Experts of a small language model.
Experts: 8 picks a token, a softmax router.
Below are experts of layer 8 (counted from 0) of a mixture-of-experts language model. Rows are named router (the router's row for the expert), gate (a neuron's input weights, with its number), up (a neuron's input weights, with its number), down (a neuron's output weights, with its number) and show model dimensions 0-127. Each number is 128 + 32 x the weight over its row's rms, rounded and kept within 0 to 255. Numbers have three digits each.
After each expert's rows: "comes after" lists some tokens at least twice as common just before its tokens as in all text. This comes from a sample of Wikipedia text that the model never trained on. Tokens count by the router's weight.

# expert 143
router:089117091133118154105109188181124136112140118098155197116088170151164158176125133128125148129082099105106087085145165124104107103151102132123090149108115122186164144166053123110137120153184104134113076111156176156142150181160163103153129163124141148095093126091123185105167166171063151099170191175146116086141083164160094125125168136170151190180140189172119117128152144109139087127186
gate0:054094114183119209171136153084180133144092162149175158106195125061151155173153127129123115148162112048154107146107127057114093135105076138081108134112145088092170167110167159166119179184120134171119116136154086137110123162118161114120134179153069170108083148145098128164168097149122137156134136126114148113142154166115093163086082120136100083154139159154132150140124107139154104194154
up0:153143128077134075102139104145112105100153138123092129212085132200109123049088143177133143093072147164124161132170117144213113109129127157178128123134112169149107105174099109102152048078140158127115165115106121120141097100133135174146153057083159111172133157135136133065130191126129112072154110111179104126124114150168158056133163154145156139102120100120164136157165155108103167085125
down0:106148153140107166115122153130140167088157112140087129157181167145152171126146177100125198134130109142142156092141149158168092103093136157137126157086140092051166097092155126041135045084151106115139074125142182104096075097103121132172091156081123106071148148116069097159131200132165151163182135142168115150127141108129118098104103179165181134170088144153105126107093158121105117145095
gate1:105186105146133104123143128175154127122102082136115122158145170109141128205102120117150141117155133126136114142193137117148187112189133108119088139090126137121138062106131162095104121094133154129119158084155138095040158137114111068114159178145105115116067162163110158156085197166139133188164161130169110118164168113128149161034147170188109187085121109097146133092182116124155108173114
up1:113104130115191099114109152125131130091100093129120156111048139196074135086169166133054102138125156075142134131101160099144069156185141131173138183150116084152148170164129073139169100155179141128155100149071121177150117134197162191109128121126114105084130115157158127091109125125157034114105127109119127105092069110142129083138172102134159071168163156111142109128157078120105130144128
down1:155179099143120123131180119086195169138185120117078079128167121154117139120145116186152138091116123125164141115125158104160159146119195186175081083079182127126154149104070124171103076164138134110192122151163126114215125117105169145135170101120077136184093119078142124142129134191134136071158145138100143069127206104118125154158130129113106137088099118144155100176132088136087148120114
gate2:084151094157144123177155092167133079095038117126066116105119210125111149155146164118151121145103124148116156203141169146101173170139114174094091092123085115180135097104192140198117156202171149100130143116158158154120109126121142131128089089123164100075144123114181128116145196157151168128149142111145132143121140136138104155097109211141101151151116115166130156116163139116056102119089
up2:157077169167118109074113118103132168110173146161114109166148078132120138172121143114114125165187134144111094057097120117146131138111164142145164148115145192083107091163125121130142163095139181115146194120121112126110133103117193087110115172147162097166092114145082105130150095135141144074124143087105121094143097118077158128212138110132165161105230128102233152141113111157132149184139
down2:183108107152101108102123147117141141147142142172116127177077058128086122088175129110112077141187171101110122110109083178083133151167134090118046146048096168085095129137054098149138140139147118122088190106129100105105090125088106124111088200111123176151138126119046135120108094084164148130125103190123089139087159158068121133112122106181098164114138102150129115153138141168139113111145
gate3:196096146099172131164107149161152094148169130126137157087116181133116142120103107104070116161064146155111116112156178152099112066080156145160131121082116145137141194126041115160192076116180150134142071097145132108136106087119204139116119173138151170121158151156115153115154128167123137226129215097131108147133123110117113108074167162123068120161109161129130091132104138133116117127129
up3:071168131167084112114188093098098141120099128138154156184131075148112135123132138186187126082177109138159156142104085119128123167173101098078138155143146110120123080158177131075082200147073110085111175168146109136110161159122080108153156060100121095130124111116138085122085115088072114080124034136126142138103123137151107155165076130122159150076186089107108163155146141104138111127146
down3:159110143143043060140150122175188078206144131154130095120134137118129116137120147125105166117064083165150160136184143110110158092113108101122073118105152117094149173113130133197101156194082114124195150074180104099065141148116127130127093118094137147136100120148113139169157131137079114111099121133077047101122128154149096145113139157111160128187132148133159067128144109106069087092150
comes after: ",", " one", " and", " which", " to", " ("

# expert 99
router:114141127117089166078100179174112124109113056074162144152114170146150155144137081122109146162089060069126135126173141056077110083184116127100088113083117132129119125136132112096112143163143131102110121129152121190167180124143160115152063143168146153115119119068065188082145133114087198107151142160137100111170106157140101121153140150160181174173127119108084147145118165121182095077134
gate0:089138118092105106102104112161165152135105101112163074160180167170186100067162106153089165075051155093181182122097074091062150108068125122062108069150123142118103096148129148110101144151106102101121077109117116138149131108170126097113148135138132147143109139118087149137151143100134159100085153164130087094104104118191042134081112155092133111116096068132131154113150154193120106149104
up0:137168111102194156065090106139175137117138125106145059093108162144203116097156133140099086081127137108195198114126105143022102120107143150080133087156129093137115113132141144094142145140092134119088086124106118171105164087157127139085154099125137133107107128110106163080141159101127176137081156149087119124102065127148043151065125131101150127109120082078094127122173165175114162138114
down0:178099184181099146166195134108122090090122136115089091146182121154108130134077165184128121108184092149115116143099103129132168120128177168149155143119137134102169115164117088121144080111199172135110102132166127091110131125146169152115131093091122143162161096136147160080153099158191147088156137101191105183153149165125123128065069174182146109126090128138171129134133072115120226140132
gate1:111134109169103152120123039101105112147092111100175119164122175216169137116096151200093114140165091128129171159108107089148160140162102098170140170115077160153073142160112145088121142153091104091139127098150103139170101135102130183101165123145112119147078179082058081119127189120090164126154121108112168117107122086108121132135125110081127126229109177124090117108127119102130125188135
up1:136103129105165107166119224148172126094178140147067150102132106057050134139164147066172138114072159096110081099121145168107104073074139155084104108118167095116187113076125104176162117091172131174096127172127141127086139113152128091153125148128118160112162085157195179122130114148160103125106156135134077114113124132144127142117132160166130129054152105119153178165170140151134134079129
down1:091152153105122186093119128200198109154182133079035102089176123070126159143110105113133158161153126103142101143063122094172165094183108123156142126125181186148124091104069077144180134167134191121157060081174128166125150151139132122103117122125168105118105131173153115140119093111142108136143150149121101161117084103173162090147130161064084123140179141114126099159152154114126101121126
gate2:141156101129143157122128174163192164130140131111128155102137145135146139138177087155151156135163129122147100140172056103126128140133111171138206099151157127106083106087135096160128105130111195155130113102113137134089164108096120071174142118132080050094153136095103150151132071175114081050148117107207075112183097141144183135125029134154141158172124089144091128144138135165171126130146
up2:110096157158081113083166108123115142117126104177136141174139122077120060082086108114068070124125122180170173117054189172119127168108167096095093184122114125188177135145125189103142159113118068099148133168116164167160093176120136144078121088102180162135124140126086117089117118089141135157095128149085153150078127111096091129130216084130131098121123134118111160158121092074123119128123
down2:148114147096127074123110172136155129113154138105136136082132139087073186116153126091100191150160123115208138168074200140147056103125116195112113127142160129076102144138211089104088125132165132140087148111135134118135108088153147184152193127079165161138108100186157092122192147130102175121167175185109135135098103100093141116085087134129121141148096185138143129146131143144080105170138
gate3:121110101126211089126103107154058102142145174133116130112134152125112129084136116130136125119135069102102121112097091140122100129190130119131113096119134133147067037084147117101128083085144069146119149092129156151044151129134135090141076105132156136037208123126171116115119204101154132175107124113092148135111140161147073144182186111133128101127106148152135123121135097053166140073110
up3:159135100120095134128106174164121095170152125117122132182117070145113104047077104069111133086096100119118099102099114142113076133111134116103152071094125111098148153066195142146103126095151143190146085117187162130033174168110160075130119095105140155072167083144064145108118137127129111134139139170125178098122079163118095119124188122152118151127169161181083126123132122125172142134077
down3:077142139156089168116070136147116114106111112168122112060087123085112156066148105116124071120170096132098181117122124120096126168128119120115138018100150059101097145062134130158144058162146123070148119132120092172095092178126172085144101105154121090079133136143142144116068135095167146131197136095129119110130103156142139165129106139149126123114096131202111208146130117087113135101162
comes after: " ", " K", " $", "_{", " Z", " ("

# expert 10
router:077057106112129139120130144149055143087160136125156127202092146167187188099138145123101160131074084088151063142146156066097130127152109169121113158112111128135143157184107105100133162161139124110108073118146120187120142127166174095166095134168151154123098108115073161141157159164106147063130141200151136105154097136118098123143165113157144166156151143091098097157164163128183061113178
gate0:129114151138152167039140137124080159178125135134125095161146142157159116169097134177171186120189165095139126127085089155079123135151132117138202191133110137194156137134171117134149138110130147122075121155150123153133077164138060149066105067141126144148144177140147179087129147141142120096121138110132143093149114141171133073138085059132114112078091147142164120119149122174141186042100
up0:110133147129147143047158130127063135209138161111136107165146107158148143133106145202169167103170179100146130123115093124107117120144124128108182170104117171173155116136141133112138122110107135130090112129145139166125032151120075150085122074138148151148128198143149132108135166153149112100126153123113161100141137125172124084141087077147084125093081117148172130116206145209163164052074
down0:155182169116184108083048203118120111150136116141127097085078133172166112085135194149127140199140129103183114141206183116116141153090103091121163080146143131139114081141098168118106141134063152132158164138118098085047135115124135090089153099138172119139110084193124167124078092172148107162167132138138131089148136128182132138172124130151179140105103134127152115145085134120098128092143
gate1:107119100098142141106075163168138166150162114138119138142139129108139144139168034170076104120105127148070090039170100117117119137150155130133166139116100146094104085148121105078122143082122122128111140121150106163203132112081114081086143171115120148159061115112103154106156140122105164067091155163094125049048141141130083096093176114116081102086115127132123207117126138129171119080120
up1:115131111102160138125056174157141156145203153116138126136156149107143137120168076158073106125076092138090120071154100132118118141168171148139188123070085174081094073168080121055107116101080149128112131133147102161167110121113100082077166202144117163170067126117120157124155167104114148079111143157107135075063140123127092129128146138108107087100089113137115197121138132121172101097096
down1:187124162186071146136077081180150113118175125106116155134149066156124100146085074127131105140098186106096106137174143149178160158112151116136126127154098129153108107157154105063110086075116134175125117102134073151118112142112109164145103140134150151124158116139136123146129033138122157070097132118118095107125200132098186153111137114108130137121138163040085163152131144044180074145156
gate2:162098122159130101155139063151141172194151190153187099043139091140162139124117063150118126173123134186086137137165143161155077126160109106081149165114132125142134131091118166070137110123168134167136150107141199122132141089181166147143089148157120156120023103107171142194174156120167182158100133141099119099139132107136159152124155113143120092143089086148153146115130123121166155177158
up2:080206136061139124151159129136174087159130121106140146150134227054110189121103166137078133131114114079168107153145184086118180120140115098120101128118159120088140121148128150160122159124117158095172137076143188128123085134161144130097138150125088117103145173170138138120148156130165065168095133155147148126131173151095129040207133124148074114121107174140139118140129079148092149106076
down2:215105140132156180116185162193156142062121149142115166104179165096160112149167133108194095161076117130111090101159142085151142167197096123075122147131145119115132061117129112133135121164161117129149143103211164094180121134133136152119131132167104150161126080115132125112110076132122137132130106132132137196066123133149126108136177159077163113181115130147101134063062165164079116126140
gate3:121150123128131128166149078217120102101118072086054126150119142038098115080155132089140127144117127099128053115095144092110152156139134150132093125139134147170128159131141144104101136160142165130123163111121178133184112167122047111117132124162131108082168107083129127136152178068106136111118098158154100134059131101141101107204126102124101164158127159096144054096130120199102138097065
up3:105154133145126119175144061173124116087128124115033123146109148082127149080150125111128131145191126119169020115105182110113142174111133128126115141105146129153145184122127138115078125113147177111111143123129184119189117153165048078132155121172137091085179112114123135146138167085139110107115065177144104139085173127171116121201121124149122165164123164099149069091105131190102130137118
down3:102141143118106136131205107139116149075114137110152114148127133177063133119097144122136108112102126150132124189125110057123150076171147098191097125173059128209135099193138133142154099082169161176131192125089077145159147100145130095150176152115120143142130157185136108069136132090138093142140046128155171131132096176141112155191122130107118153179164178064137150127118112108095140120149
comes after: " |", "|", ";", ":", " October", " November"

# expert 28
router:092098094120101201106156138151130158113130128096169154159125180146121152181137114103125152141109124093111098109168172096092106088137093164130104173125111107159155209140099107115130135201128136119090056079129176164124147167144175107163136163154165151083068103086081174118132155150105161135132169160169134113156079155121118120149155136138144152163145202189116090166131127101172050088157
gate0:160163101146131117151132155076126163148100146135137128129080114064130106138138151130155144132115123157109093147126131054081120133135086062138140136115154147142042099164136116116073097154086189122164114125093151108125130135106120099121139102114169145154118102091078145157181145111153135174114162107115157034098156143197115078136117139129211144120154192201160104075195097170144148090118
up0:148178142134099158114098103156116088190157130090152113118142072112097086156146201135150108178118078149124156153113133106078144137130114121065152157100096098127120163132090099196143135142110146182141077087106145105157150086094106099093113137160153131116137062093103145193140132101137110155138235167106120069166151106145162110177144129099116118125146182180134094143188144162147181086124
down0:157140140122145176132084123070081138156103106177170119131113158122053125093118135124147130096085131130132093112117170192144114105150090124107134094135165102188177147128197131137151190082120115109099144111190069191116103180162121110151131048140116130126194154174168098130125151148156052127116135126145150147116061132110155125096091138126116055181153097131170160094121136134149126071144
gate1:098108120140200110148178083141114163142176167111094081138169150113114099149153118100161176119117148130063103138059107146109158100181152132141099149099147086129158148153176021151131102178141100108135130083127155148120120124182117126116090145148128080112147169100168126115118133110072140114033168165137165205131097091101168107119114120139148108122121100148163104131151119089098171055146
up1:117099119154159117116177103152126168141142162108097115108148139120135106119161100133180158136120147136094098143049118116097140110151119136145107135094111072154169121170172000141139099152150099081165117112124152179109146111131105124117110150139139090126174140113180145120125129134073153133037194178122174206119091079088149094120128122126110110114136097154159093122136112110094170046185
down1:165123145120125084152102137131136132144153180111098112118137131140102142121216174225132099061139129114116144145082132132100172160176124158123054113105130101156146113154170142125160132156072197158160103111154171152152136122101070075143180110122129159168130127102137180137102091105130166115090167099181193117109101108087156226114097138155115148112142130149116132096070103091161125163145
gate2:121145159112164168090102154132157091080102059126131132211131078188144152147126127132091170095144119138142139170108123171119186086151125139140164091131196192121057156117151056120135112114133123094161149124101129125109111126163111159087162173143108131097138128162137116135125174182066151114169170027183150134128111156079115117114105144110127163129165110103112192172136134145165086157140
up2:156193150101197145101102175134124093084107085106159156182138139128084191205095115131122154107099134108092128125144090135098157114097112092068124113144131126194113138116088099151131115100142133102129185110115147089108100143128129148126114172158072148136153117180194158114072215192076137159182198110172117154137116118112144127135104137107105183181162115167120136144123070118162129133132
down2:093121151141142150106171121132156136101120088117119151045128157168162088089149150120153165132120111156162126075094153092134176089099122166128141167160145148106119103077167114097137050157042114076126060129159113117095142125162104132103089116103127079111137181093138132135098068142102141149154118119104116091072151137114169138091111136080086101094054160128091137097041140087105085168146
gate3:131148107167095089146108132149160117092204127116128092107114136087110058113145089162104165116105088127117120155078149121106106122072093112140141133124124132173102139125174167151064111082093111166164173172143186142116120146119140156126076136134096146145116148095108150148118114127126099109142057123127213119134087107148171082245145130113143115117030162168127130145086196130104155139112
up3:127091160085136128164144096127133126173146144178150130133133160129172169084193153100180140146121185126126129114154139138079155113182155151105143141074171150111165122126097097068075124177126181095140181089146134149186154080140104123123157112161156137083135061147125112132034204146121125178100173101123067148188127103118166182105141126139137129108134129136152150151162052106150112115152
down3:127183174145096166117138171112119099141084067147134093145120148106146154093155202114130102090117113096143116090136188106098123096134088167163197103104149148147207174170174097102147135134110142138156119135135165149099112127104143150134133124123146135127111126172155153106127129093185180104093091073095119083125139172140138160035100130129130162128203095104103064122150232123106102123137
comes after: ".", ".\n\n", ",", " due", " addition", " According"

# expert 210
router:131093081105100124108116142166088147109165124095194134184133131120177181155149110122083145140055055108130117119166165114074126083174075136091064152109120089110151163180133105109133150163147076113089100123151132171152166140106192139133108140137146147107128125087094211120112137132076160100175167146134070091163106141123127123191149097166152188136117135108059095156149146098144104109127
gate0:061080138087119097068060180165144180145131075177185085182137122094140156163157102124058169107151131177087092107103108099145148118103129175088133098159138143111132141118123080131109139164150116056121093102124151097137170139164128128109118130133158083096118149142165130128165118140130096129086183123138136147141093159099098102215157153069111097103078109070117182141119116133140083156087
up0:184155145176148156186197059121108092071132152066071172112107153206135126097075161132178098173097142077136174135125131179108123108150133079175104173084117113146116114128139163108172122095113154198109127145145101152126100115090142116153134147140120159132140144140107123137095120140124171129152073147122121102131161104172142128073110106209119174148184170174162075122138119134116136086160
down0:157136103167142140125041092180117123137156145119109114115120186149137130087142143131131126150101105145168062093164118026111112146124147089098101199146119086165112086095044148112109172120140090078136168099128113141122179143094098084134150116132114080151200157148126162124146118150147136055180094090125122123106147117165088152087133155108115109106075154138124121130060200123121113105159
gate1:194113081168179172123171158090064111131149110127161112168160121164171163130151145118091109087158106172126124150096119170124133097119073167120132124084096120131122131140158139095095088132121167102113092189136131124109108091140091168152156169121151105146138139151175156128079174118151127142076137156103127092152080179085127157111216152137153141139024181087124187190106110094125100118151
up1:084159157093082092131091104154209140093091128107071134096096126097061085123102142147189148160087142058132123093169133111120124169117209082147120113195145148116160147116077133173144172122138094157160166121118112121132134160111145112120110124135119144107116120115063110136158104127127127093189102080171125136082169086173112100106052121137125107126215103169146088087146136121113159162117
down1:116127152072100139121076170101140134109175084118167125073128158171088165078127118092197110121109120139130055167167113126085074125084109075101108200083136116099150131118102123131178131174110145110165113088175146169108139191105176168106143126185132148131115080126091084139128172194176113121179111138150147129122090084124118164105132167117133117118157164158137108148164179104133158172191
gate2:133125166141122100135100134100101117120139141060151140128149053154087159108131141101158131056087129141103114158111171152131126146120179112114094155128116108063141103138118159112152144189090075167057055132108056180113146106144180146149137148170117123088102120091123156146150168107122131177184184135166154216164121094154146150053120140173159139102152162151155127122109089190114133138123
up2:144111187130125093116102100075089126127142154099133103107162042136099145127132123128155127068075145137114112155105167159094155146112146114133085145123114127040125068128126187120137157157100080180083091139118070159130163128134182126141131131176109120090114146072122136163161160083110138192192184132140158230166099089147157143107136125178121163107152133137150117149099088180095135138103
down2:156117107171133119113172106100133123177134182145185096121114117109130109145113108142147161103083134115070161113124125168173098072113063167136101161068101134087101094113144100154095123132118208148120072100139144098124133116146158087124172073100119103135079152108223086124200063152118095129139087166101157101121133156107197082136101135178134113154188165148134178092124137170136138134117
gate3:116137132204123184095133102128132131158139151189167104091129149201204088132128079157068085135168083172126128118168091123107137119209130166151072162110131126113071096173091119140164115170172147086176141140111143120150177125069141169115118117110133111125155113103098176185140100171140121132101115150109103097102090128130111126156174161095115167117120132129119105117151087190045125097162
up3:141123114167177159109130118149125110125105110163184136112132113153154077154103108134099150131120108191180154174131149177127134123164103171167111146149159134125144142166102159166114138151143184152130182110142165174180146092084110161136120137167139090057142131147169201161116125144122162146095140141185061145098112162104144110074195132091128170088098164107082126119118134185062181074196
down3:154177147168213151118153149091139132167080134079068117140114089034059129124165155116113125107122098138106111125125138104159097173140150132075137058144114077103171141131151114112113099129066171109091163118166085133209148074127070172151172100123125133124118139126175150117145112144181136094174122155139189144100135119139146094120118106115084116142076174087151138115163168135117164115086
comes after: " ", "1", "-", "_{", " A", " W"

# expert 190
router:081102143090080118104157171172098121132112137069122168196098161147154175133161122116103142175091109112167101155172146133047131095182113162108125120125132133133156167173104123102189182163129095100114054070140175157118150171143136114171052134170125155118121117115058142123142117152098161114160139128178104115152107179115102100134132066176156157157156117160091054137138162135138111110139
gate0:106097140120065143124162093128080143129133139108103160156130115153069137117149110146104121095103120080135126115187123111102110112149118137146136087112049103094164173189115149182091139112147086128104122095173099145139112089179184114133139165156096085104104087119047134134080213100144136141153152231133141168141133157176106111091111127161089141107163104160079101107153136076102118155064
up0:091116156122100138119159082174074127114139137129115140151089077124083135121142118124108134121105185103149113164142113120106127111115178106180132078149058101115184171151103177131115128097083098129106148095158105191097133071161176124109116166155099071096107084114057159158097166097096126169171173179105113190112111177131124174117069145149078152122147132194093077114136112157148121170079
down0:113165137097133075180042147076114177130117111152109141170163123134119128105171134108081128101093143118122131109091056153114149121160120190093134097133172146132115109100109061087024105094142124116098157119110129116102165092131078152167133115103144056142198065165104103137084126120085082152135136092132187141116118152136160090153130081156118093157147106202136110122149113134146172111144
gate1:122111174079122170140131135173113102117112078149141187091088113146145127098097119127159141117136168149188117094145147111130207124165126079168128120183142136103173144180146200066133175127135069057129135166105146137172130164171151174109116109137111147124117071047127165102126122079114184095126120115121123175092140122149139164070086127144129071111149159090102148129163182123117151072099
up1:122119159079135156116122113158099099153086174177138175071118133154170132106134172103153103092138112135208143137169136112132178143160131100150142108151187146068178125136150212091162133114107067081129106155110136132179140176172136185145109125135136160072122062069098135116057142053092151127142134103144123147082160143105116130096097134136159114098101107118139190148179157153145110076120
down1:128145106096117091164103141151154157199183075113056146026147146126119107125140162113148105170160138123104100145087118110161104108128095120136096174110108118174131095157059175113163141126133160146147144177147161174084074148125146166145146171112132135119073145191116112107146129122171100129085142104104089109165121100066070158175119151092009123136160133125118135116141138122122150135094
gate2:122114127159133119129140123106125128151144106103172132180144157152117091166164177110110133204114152086095129093102109116122131156164095160123154151188101170127066121125141066132128145170156168130108057148121190156111112165102145089137105138148157156181154105101156086120194146172218136058065110087144147153073109160109127127174114095140188095125143103134122122079095213100126112126131
up2:140113096116143118139153106109143128183123105095168125167136142143075116174150141114109135177125149088105164101097147143128116182164081191143167145160103181134076114102126074174136153175124157128077078151100170146089100134114155088139059122104147126180153127134122108136167134188204089084088101069134139129067112151075096093162089077152170143122126103117133140097120219078140130141153
down2:096146113116126073155125173109068115141125152137183122143104120136104117095136119193111111108137170209157143162102096113138145162191119171120101131186133155125107113151129097105145073106165106079080093134115129111086148188146039165083130107183145102156116111157205119102119130132140179158140120114144172151056117151154157078110135055178096098123151132122087110177126087130101149108174
gate3:158094142093144098157159128121118096158122137104125171107218113117121139157127151106174140165121165101209071122101161160101183101174125142159130167183067091164112164138101160131148156130157132143104125111098164124143145143112191144210082175159135105096114095142120157113120079156100159102032059110161136198122122112187096112113079150146097121134146157136148125153101111130169162132135
up3:115124134161099069164156135144117089157105119154107133133201113134155117143090151150128152178107154113164081143081183159105137096187136141197146162168045113171097168147134133121156105107128128147103123111136197153126089155120152143188097170155143150119155113125130165122141121137158194142058046140180183149095141101231105134152103162134113123102130164140120120140106136155163172088136
down3:127146226125128105118179118097119103179122143159134106107193098085119131098062116112144132131122163125154083145092126153076114158152137135189124147137111117146070146152093139127113111095041097065127146102137127135098108135106134227137202152112154086165142106160156100059089083170121171138103130160159167129097124141160158185121100139107080119079095098115116121145091127099116151120175
comes after: " on", " at", "On", " On", " to", "–"

# expert 181
router:073104074094123166103122134194067145069131100095145136154098154138152195141152094119107154201086083096085125099148180099135130123175108162131098142146110123120179167180136102114139151158119113120090078117141144196159185188149177123167108140173133132098130130094074160098168136132092158089174117148158135121132099170136087115153123117196166166150121149116097111178123142103137105065168
gate0:157070123107112152140140099092211094110098120124182097131081035125168112164117149159142117148138141130086114069154153093092115108107107108162113106109165081124091194162133087166147121143130141078137165123098120144103108077149236190094145132109144106157171131148072123099141159182140082200110132105141144158119090128164132149068080114128144145180138137148126126128170118124122118158164
up0:134075110097123153128141104079209115092096094121141112116085049100167126160122165146127103141131143103105125089139167119066155111118135151140131067105153109135073176155183112178139146112116130079157157113096097161123081097158235153091145121130156083132185150175083118085133169169136076200134146121148163133125111145165123141096096118145169142187156125159157146095165112129142098163157
down0:134178164141160119182167126145080172125120160126075180131153138082088164170140083097088094097137131119157183133124100103183151155130140146126102120194117168119145122145131110109102071059097116162085137218175126130137199167133094145131146068208122157102144108119203184181119183106144113095134100133156102138126124096128122146104105176158103117120145149159168153134118114118129165138175
gate1:093138123135111115156114146111095096120091090119064131190123138112142140110103128184046099110100157135126155094131110138114089081157141130099124121104080133109044128170142123099164087122090115042148180112123127171136137155174151142131119156159053127145115108151088102094156108143191088089133144107059177119127118151087045115119140073104120092142098147155164105106115137068062132172144
up1:131114134143154135107115090172138125132156146155178106085113101124111100145162117096176154153126106116140109162130147139137164157084116127119110133157160133133178128067135132165080188163174153195117088131129147126113137088103083113121133124116191130079116153139141154157088125138068153187142113173199052088130151110132201114147144181143162163136157072073110130138171144209214123100081
down1:118103140128078125113142100174163143069141117117113144098098095153040115057154156158167131136106164126092123083154087103073116133089144142143119144173140133120150148084068161147123080127155171112151115155139158178104088143154139111084131177160139182116118133106122095076172105187180080050111106129196119102166119130075117172145115155085055151143137128162082105172142140133115102083131
gate2:110143083110137167030145131129092154126122088123140109151158148112121143105152111132123076092134119123189100116098122122137133143137184162182169114217117122144112076176144115114140170113154129152144082112121085071139137130133084127098127152106150070176102131142167103098095160150131225076103151083142143155082053138095175134126156142031170139187145155127091132133146133127129116154113
up2:123107141178113096122099109221155141110102099149178081040145102108175110108137084176138055153149128122181126104124102170167134125121118147096141131163091108128132093141094086127080172101171140144123167169139103159138095119123131116141124148121203120083134151170162094116102137121084125083101124163137150053073149185128149049124173128123074146119098123172124089107180097114108167144116
down2:092088132097112162106122137095140151123161097117101129081123138159153107102151146055168081094153114095090078192136159108082164131121121106131155074115102060130198078065148098166109111095189114110106123154154114134108120153121076085191193166086132128067121126097124151129068126132096076070182114138147077162109160158097118100121164151123155113168152108104125119090151184118126112092126
gate3:124158104109143144119162090139131080078112097137157112083120185149129143143127150109163150191146105100157090096118168090091133131090069118110136134127094123088186180159188119150118155079118089176069151179075181163153168104141144129154156131156090132148135158087083154114139129067099098172104103148099142134155129177117163181142132137181190104154078173076109129114179149177096148181145
up3:134150089118164147108165149138111085079124123138124107068133172136095114122088106103147171141168118076132070115144097089120115135093074129118166135114116146075169142148166151146145138103116109174056124171047136181119192180128110098153110146150099153137143127133099140136111145085102113182115122159138172168187095194118118200131097143190185134170115144080119137165156143189130129173188
down3:185142117126129149094101129166186155123136199182171124090154099139144135152165144120200086129179119156103052156128131121120106174117074131131137103168142155130097157124154162124085117096060167128104139037132150154146134094106074149147110110151115077177118140120126109077181181101130094145118093142097145117107139127088166134179127057106188100115178164076125095136102137131103083131155
comes after: " ", " (", "_{", " #", " $", "("

# expert 221
router:077131140092095151124143134140097136108159144106171162186080159146174167113147108105106133168094070121130099152161136094073095079179093141112128135129101098131164174201078075096167178182177116117132070096188181173155182135120131121144061170177186159123092080112120137125145143154106183116153167135145100138123123155151119116119150091126142100175141161135097087164155160118124078102136
gate0:080134135097092136155146128089158129127083102115059160172094134158112117136138142080159185195083095123138098154105157138136149102190103185157128162174177140063152214152139114113186095140127160132089114089118172160115171159143101126192106110164077123103102133117163112149172121130131111105117106058098149154101165102125117126191143092130111086086146138117153059090145143154170101154094
up0:152149135141179129132098169159117090138173178116129102136123117148136151153109104142114113081148137144107153129157078094126128122072141032069121111039083118157104062099113137162111113051092079112187158155116079058152135113114104144095165122121146136199149134120129145086085124119102118139125138183149142125136086149078118158056112146148090116154120127113141193171094113059117153135152
down0:129106124095097140174127123177094073080200118139097080061126163104105115124095133148123084126089122137125184129106142122183077151118095135111072111146100119164175189135087145104135136175126146192080115098077108171183196173151157136138168119127148132135122117123112104137179125158116133167047159145135112137145128124131101076154116124144157116129091153212152137164191099122173164098172
gate1:102120177108115109100135101191139126111120096110183125115167130096140114059146093143112110178125108112153134160141083138130106073199153061100082137140231066120129081147076140115153146179169132096107138110138155147130102063176161104093088141150130058150149128081162139188106088102099084106120100153127141133092132127138133096102180087111128106141108126096154127115139166143194076116165
up1:124168088171122145168096155038119103158145165133100148120085119199108129175130184117150142099166148162123096110105145117105133194051100177118171145137070200148145201084171070121126143105097127180109082143084120096122105220090110145121156094097114172113119142148100120083169125122163173162131103133122124110148114147131163126132094175131134159143133123145107111131117103113074170145098
down1:129095140153116121142108139067199201137136128121042130145088121142044132110059150191188167150116129124108153143112126100191132106195121124167134133171092113141111145191152168124119178142160160171173156136186143122164137132109176169149095169110095158136129145129151138131115183144087125137123116131087172083138067138123118120152110099170144090175083127146113157105157136077130132079157
gate2:083138158109174140120114141153103152142115093083115168123140137112107179118151085124120149140080102105188029086151161144091129151142128118146120068132101121111198135139155175122129154123120075180175146102148171120130175098133111157128138175187114134135105160104089113111099171169093088102197118117094088138083156161099100085055156153142119127107193174138138123219120134095094159143105
up2:143137097168111136133129084110145146096118124161123112136093118155144131133094144114140085142123114137058233141127097077147098128106109139152098181124122118155109123129114066126130130144141137062053105161122110135144100149124116070112118088063155094121131076090206139106149097088203166138063145125157141096186104113136111177151121126103160086112087090142109138038140150130185092075112
down2:116107141144170140162153093128057112158097081137164107131104083092081169098148117051093170157111149099107187194127131099155092152115063094095101147171117107162131149127119142140077150174126134087065113090109151150143171096083110120141138145139141091123159084112146159120126166112128135197132206135155092142173065130133154088086088195101133122157088124117107148167156149140103161186112
gate3:125142118104133107152136128136128162099211106122112155148139203103129137133116108154044101037090119112187160123116139153155094143144142091120159093123070153175111119142185119133086152100150134102089147099131075121203095086139154166125114117116107131180125108196110078135123163160140095107165187114093144114136145086165112080151093102129153112122096136100170128132122157107069197100058
up3:159128037109073107167135144147136150116130061141056136113168151121150116069087138124149155093076126113130130141140137154160090119116164107160167107099084150144100104073111137141100145109125150104116108141079129150160091159165130164137095135168114104143150136212139137168164161128103100102136190103100091152195125116115092145110092112117201121107051083098187090126115179123122195176129
down3:147112125130146133222103117114073157099150083084114135081149112112179103113117145121126142141117104154114128206183152141187069111126135149131122093157112167141118113110143130128133151083112149202149137154140093149197090082132096081171113127190148153134165162154108175146159088114198130180172174113098120169140088107197107130121112092083178081172161124124138115130147149193100128143151
comes after: "1", " on", " in", "2", "In", " the"